From a checkpoint of a small mixture-of-experts model trained on Wikipedia.
Size: width 128, vocabulary 1468.
Below are experts of layer 8 (counted from 0) of a mixture-of-experts language model. Rows are named up (a neuron's input weights, with its number), down (a neuron's output weights, with its number) and show model dimensions 0-127. Each number is 500 + 50 x the weight over its row's rms, rounded and kept within 0 to 999. Numbers have three digits each.
Before each expert's rows: a language model's description of what the expert responds to; "comes after" lists some tokens at least twice as common just before its tokens as in all text. This comes from a sample of Wikipedia text that the model never trained on. Tokens count by the router's weight.

# expert 56
What it handles: In, as, a prepositions. The words in, as, a and an after verbs like was, appointed, selected, plus table pipes and Occupation fields in infoboxes.
comes after: " as", " is", " was", "ed", ")", "."
up0:477380460525491506413472602537465514528536548476492442455472470409410519460522490480503541563454516505497477544475459454498492583455497478475455509395490513456460492456483448572493489551526537531554386550523550447430495467479425502518530468466474483443452472472462665489474471439461548409552533548469509503447486651504664443452529509559581517513462453524462420519471502439470501455527
down0:440512404520494604567415508566409429491515395464524544557524583477519491528483435503450564579417479489537456438509529589376651498526497436455590557537498437447419517509532455461524498437447444582584518534431541531464505504443482532520557568529545458459559530476516500542499466529493445521548529553485491481534503433518487567422483485538437465472559532458447475486563501567559472530477
up1:507425572512475490454552454533502489517474481521516512455485541483444431545553438500440536570520462498452453382487579579535571509512475533489523525588529524538612452488535494429560544483388459544517488617501481474549511566523486486574540578496591481533443397452487464472545441600497529490556435562464462456527521447511523512556618513411402499547447525583536466513546492401500478456577
down1:469510520503500549526574514575467527573433432496457536505603550499484524436545564448625509504413453499512511457540445593508552528534513571497551512568570532497523583429438495449475599571560518651555461585472453588470527465476528438469529587470487477515433413490556522468564474439534528493545525472521504533543453574477425501519563480540475438417457532461504556412550481436469503532523
up2:527450607448442555498489500460523436457509509442529459573512536543555513474486424510558538416488510552532491542458434453484575556513517614486513521562457492541565480443504504487486431600527470484457558458454560592488526557437545556498516506583575460496512442508593508471525562542365509517466495498572513525505581529473489488519511555403510517470457381630487590484550530512390507419531
down2:537556507551513566493521474463479428522422426559451522485526583502496493485462455572451454543499471443443519529523538535556529505484488514458465443523585533501545538401465394534533442522558444383543604507488526584370490466476598508503564493546525446490483454475537442449510482550383423475381486404514467514643534511466460465475524574510561471472511455509482464568554494436506499571487
up3:477507541483498533390529529458651551469488425455414506550513478447548457442472580520534435493529470551530487559478472481472494580497540508484504539436454397531517444468504486466428533570564436523498475455507511540511464497520513558528473589458616470537422446477488604488497484511485497507479465479610494588523563490522527568487526530463440614489551417545564479567608617488476589461453
down3:540501503586461603480532473516572497522438477528537557524402634469549583536508474550553447539460459509462520591470444600458485549557606521470507519474417480604416513439405458561490483555483465497572521482514491527443489479420510365551490465580437478586519491428509495518493552536540474469499437489509529546553568560455468456511443523495595503459455485525537496498485484481439467622493
up4:526461529452489484480429553540564516498554522496530524513482500481484443483531509608406562449554432498598492523547469493482567511540494417450546444599566421471505366482473456603544480525464459532447539494424504449545449563544429444428498461562466408507529475521397472538563423494495579533601461584505481531553493501370522455537559572459493470521577441508545475454542474525499559479522
down4:526537490543444484485537496533507450453570479489473466467503526459407522447544446508523538573628483567506367481541481434562410535545469532480498505589499501475539482480508523547484474525583511536439545487351441532475496455522507483488479542639501492496497443536434442615454448518564445463494477555529522505518516573367571476493601545482497553493518437408521489489492536491589573571564
up5:406534492513448539525481546534507501511450448598470559430510486508472443390515472567480580539540512457494454491573539464517493463600542484383536508496497516436450474387513494503526464582532462530516439550558406457459522521501465534451488489430524444419451492381416561480598473515408424469562468553445367477498436564548477541507463402501479499424513526503517472492498561465582530481492
down5:434455476561529572546566443574488537484492499437492506544582503533514470486501534561524549584476566333543452418540512480464553471516458545544534546551519466459594562424553534490481530482443482423450484602550520542489432502454353436471514528553449470439455527482563511491520473449429521462458525520533553508497470507482481554451579391477406485398472599499459535515562446507466509544526
up6:439471456533444560455453499545607534462469549482549562462474538540541446536531512468414534460591528550536606416502416454534501498488507522498469512465412444502470525486536496501442400559556450564372454441495516429537416386529564552582530524525508484504496456500494543498516500415553419536491556559592481484510493495467486543599497470545523547463429587462539500503584551488541476389564
down6:506532469462460455505483560490497575513528519581483475476549521444533411463574442484472552542510530564513450438510443558482523427410474463409391594364529505489560565493576536600549533454487552539506558435474514469472526455451626476503564596574540519590484472576502427468516509510516440487429468535524582525542468473539477512470446471492497559541455491634558454527497573459507491458525
up7:488540400409505507427482492528506502504582492471556598504508449540618594448531503471451507425411552543438571551556484653496445462476481485512539522564390445492465530499467529464446490478489385558513468475608561417558487470500460434589518506487523519492424466506554475515543527495532447443491471452488480582528438553547571528461538541458554510511517545594507541448543519539483600478490
down7:488539563470469509402463484484516473576541452559629501500436510415526572497559499474512426433400557472546498495395479560472552511482563482492424519385467528520513489515584546490605550582522461514554522505439479494471527600487503414495474534545454599537511518552412492524495442486578548445419519516459465532499469507434468453530557513522618458552468498618464531466391530488492488526481

# expert 6
What it handles: Word and name starts. First pieces of words and given names after of, to or a comma, such as rel(igions), Geor(ge), Fran(k), United, and opening quotes.
comes after: " of", ",", " to", ":", " and", " in"
up0:558396508431507492479456497506516460464418424542402483426447486489426493535528525471555535551576508481538460522594457557495517461406503488478453600532499444526488552491576521521466442477424557476494566499394547481543568480491563427479469511455477424459549533512477496533530537510460448499530605502481427536459505486453463535520504447456514563464660613481564428479491503392547593555543
down0:510532500444530484478502476459480612488561388655483524507532484401488536562549486519386545543536454505553544491553477378503447458582505517528401583522436390564446566495511504508546529510489545440515606460429436442526546553429463475533558501492473435531513533510453481497580503465444519416500478549480447452467490498399503517533429457481461554494559536584448523497493433527517457453496
up1:520461508476472363460623506488476518545545467464440451542465507497486482504501458489400434506485459581488532470492534611582540500544527428592550447481476555567465441515449465506513488494456461458518420549435649558539521468478577558454646589472561526493434522454527482470455477477404484469521504505448493533485483546430575459480474513546510542566548558565578464425455506466479435473504
down1:553442494431466538505463527424477493552451562566417542526524479508481503565498457612550559473420485428416564500496570530481542512517489492511514465444548457479494539411529520427594484470573502485424434484483459479450507485566465429420477540523462560408614566466456509422442440505464506410533637529527544474547482474468599531456542553545488428454417598435479535548469498484517494453474
up2:572550486506542528483428505563541511528500451455594449515394539493476542399536492568467461495494477544518490502515537444507532535460471477464544482517525533408515548439490536503458542453402438436537483429545484531639557538606511478433540455434543484435558585528485530540533562470557538454484542501506517475531493487470459476544566314507522558512621417488549548505512462567590483435510
down2:505471483554485456616470463480551453423513595536521604470520416412566507533508482544510426552500526583481573496509470451528481502417526501488446536509419498456446408568603445622540475533457523519475511505578423446502444471501517468484573505457503566408423624436475572411541550508519543610476483518544517453510463469519450504449523393439514491485482416550527476470489477547510500507492
up3:490532469469452600524514455526514525483414505450482527549504607552467549480537443533421588500543409548582414513508531456497423486490433553410546481538437459566548450518557521546461555567553431574479444524468522430486581478412427487475460535477425451487463584546416533520458495474539520550531479582456389473447512516440542522572517500538572547505577523497586572592545513528490506566497
down3:478502364546511457471475545479535489449554524516497510486514475461508515548422566444477522498519615517473476525540579537417546462517486461454484560433497611512462462469511525482470476562442487411416523577476478493552441513547532487565530548507529539572565451505538545359507369561416489600588459518507481470533552501383562491483533536447538528499527506561435431413483489599527536534463
up4:486419478392456522475467488572467379539597436446532425493444566473484472552550535514526521527479474518579560486465459538618602448483560437526423509493469452414515524502539428568407460638568429507518438488501531478541544473462449564477521476463521507485561489535457569516524556531425490469488483581460457460399511502418463530519482465527444536476517531585539429492463455582543547517503
down4:564522574479464497486463574482526487511494534528494481536330426470517475401507527485502599501477398573601519419519568450564506548454571535471499550601512510493536508544454461523465503513464494432500468447498570502424433446486600522480537507547462495554510572593417538513432490528447642561416540500511544523484469466460482520509533431461591507509547434537412516482491454551428530487482
up5:545538496592480536460537440490543466516556546524483472494492480516453431503555571481499525468543454466574486500540478409491490522512541488522541494574511424524530453486550467576541513551486501495471520513517586534476610611584501547569598527432456445529499492444488518515490514555563542523602517571505395532318467561418583487485552445531533554591590464522589467447505520439556446457503
down5:458538534499506454519459498429578490523493556587531392508526616359516551502487508419416621555530563572438527475529507514502557410468520481530433459480482480491464493477518538502546524528497556562530565539435471498549554549470506476508513519479488463513496455577510497498457481510444533453456510552481538447463501370465399638477391529499441524432525487576544443522559464400519428462464
up6:544432467470505451508445589540446489484551387584547486467524389547541486560590473549565546482514563549518501490444458576500515496465449509446593516473542543429506446481565487509396483484518448543452451463532497544496588590554482578477504590451527464567461562541480535483513473488498503476493453465522548542490536453510451541595506449578424562471546446583624421429482475444437445427500
down6:452466442554495550493553612511440571429499509429445534494532495507600472510445432572431600536480515498485436425498492494542435505528395480519487491479532625460482454603524531420547394596568524513541572509514437499405538587515522478529420479492506460471479556512504477433519472442495476600416441513507552488517554440459527632535528565521514482444480510435499472486437513469527436503486
up7:498506414543489532449501563529550508484507471454600514437446493504492588510531405443434508532527531515492370493521507519551617606533525361459531481551422486498497586478431440499379430544474503478469506615467433494491512509512473527526567512516492516476464469407618413541537475531456504538483549488499435515487505561520556504431518566468483532416466543484529509464555557575544416456446
down7:400547576491488451535578449504474483501529559441499500491497495518482545543633495568509546430562587499524409514551547514479456602428476575588510562491543532493509530445455420443437593491542518477446479569494433463481485472491482462455412475579449448486554429486471480534475450432439485535457468469519493584417465559545442497425463471512483534515551610488488499503571413585516460521385

# expert 57
What it handles: Consonant pieces mid-name. Single consonant pieces d, v, n, t, D, V inside names and words, such as Nithsdale, Sydney, television, Nov, Dav.
comes after: " |", "-", " (", ":", "|", " M"
up0:571492479458453525515473619464473491525584462498562437521499585431510421469580449488445507475480539596543560499542466445462501659481473417524537480383450497382465495401570415500500601507489426504449478483537414508560470452548484552511486556494447470557529545558535484519511506526515554546582474471537477460465504459537490540537465515642498468541482435509570437485522479465434539515513
down0:581540560450553541583534455448507484475519457596511481414539591513508471508457528523484496463545435456508440670441519556468501449490456386397496464523470569479501439468490452479462564443415482478456632461478476495505505525504529509527473435532409535543547550515484453425531429506483529457522475580473477462462484467483368542603512444528548500428479437493522436492512562408536504485459
up1:460500492481486455508583499523451450495533434490466522423555506461480545489575463504463597510544574485465515428420513465523523489492462542469521543522518498438539426560472562657384495544577457521469461493511436461624510458470470550592548555545508478549587539445452443548527451523607453511459521387513441579480416566419436483500582532430458480435518537470437495535515488550487501530450
down1:523456546523571479524508452420586492494421442508463402501488436463503481431506493430436625440461476446404504484571509429528466533521547547517523477524562387467497411416569474522609429516507487530505548467449445476461585618470524436479470516528421542484528542554531570492509505462522473487415481500452522573474550444619526457567500498523567527472550488527565399548465518480458557481537
up2:438494491489338461497483569564610392416573464512506524468460416493432480502488563522554466462488537461500583456511449504440524549560547609495503460477547498575418484540504558452455517489521405455524485554457520529484476511316452524594511599496535481569472463532484466489499472533453582452544443517593451481502490504515499508479475533430503536461548518395520472482473464431501500513452
down2:497571449566562525448580495507523453509496509476446507494444454482548606605175523474505470432490514465478476536529517507519649484444490491498443505465513480584455431495460476460452517434483499435528472477558540502468411497440530477448525532524511451508522486529516561443483533485442486576468551503456449512506507514508503455512567499488520553498450520450512498476521484474539505525444
up3:486449470465452558485471521500561530451521566449564435451591510439373464477547447563513518499581435521542458580496500576438520506387525504533517410623468496506484429459492543506474440570522498417440499557468541561486474484485501553566503538549485512433525399456455490544444553482512462536510478438468507462571538407402609568403443454507551498516583515508559487577549524480538448470513
down3:457444503573501584473441522465396492518506549535520457493538517600536493544452537535562419478461564447520522510533437463531589437398490382458460467525451486558495549517419519544466434456535511519410556514543505532414523505422449569506501406622606472462428435501552486492506540536465505556415488451384421444537499450566547517490445502471487557453498466521457463482491480496515497608530
up4:613555489583438526390534454435580479442485515510624466434491490468464455530490383500468486448513519460417573488568455550462519440457462605415528581413462568472528454508569511489486566470544419499464448573516521415480533620486445485537449539477566433453526460490503494467519473547510467522594434519508469432475496405541521460477564533505451474457526565563500546506509516464513513528569
down4:561532524445482499520505440507497586448529467525489465493488492469522452504314600484460402475484519493563499480432453531446531521528517530467451562499572566506503495530514540441428404484324517534486530430463486433465492489485447529430498493512465612478502450520519580400571417533510468464545493604491426456486504444535498549473492519558487457508596475550471460556474520576525520423574
up5:380469542540375485543474538570508415428548421456489558483457439540422563460521460430518582466580529511490501453460426529475558530485455553544484513437484440525511446555508512519494503461530626476467539521530505509481344501524491514532540592409625461553482479555545519456495561414537496541576518540508370508584478513519468464538505504486508513470463493433559493504488493411476453473456
down5:502510416518506557529478465589522483564465514477490473460400444423490566520355410500592428484550444566491438579486519512512613413488450495488499469514520475494500528514501551425435447501548511573551508444500553485478389477546471423434526530369510414470456553535455447443493545454612492522546490539527525500502558443464455484492433448486561580454519440507529467510542462482512392544484
up6:444485496512448475458510514571572411452434490488643449535426499452496512475527544512472584366541589571473578572443532417549478536535467509404475622543545537481531520519547504533568564533490481508540470491562609496547498494478521505549520551369584481493518525450500511480444555451527452552499490510484511611528463548507458511527554558491465607443510447591457507518560510489452527537535
down6:395450464470461486515408511488544432418480444508478573505417477378541414464466513490517528492502418557526470536438515498411554488545607575412477481519531587471527507530464487543482522533424524527570585528507391474528505440545526554541538465462469537477501472540543421398422521454486457448500557511480587499490422509634443496466529540444497468500462431517506579510448499537412566503546
up7:454542522544479489503432515545562489559552543406512427573598489618463491522490516523489463505548367598388398531590466478466451551522478452405565535569484476469472521482458439523465519471549378448465522514524422541483564487542398499476455447526473507545435497455556507575559497507457507488424570470520463507440452577457462458425511500424507505444584534525511584501491510540503492528455
down7:420470572477495545469488534452495502565558417502610573627496458599506487506501554552515513588482582512485441489550438499575498538537383462535468399474488484562419543524457522509601517498541494410490519541482587569501470432614460558477411466512402506526580544477555484583504556543479523477471489510472464464503446544390492497471510474483530491448601534474510499544439523568456484520506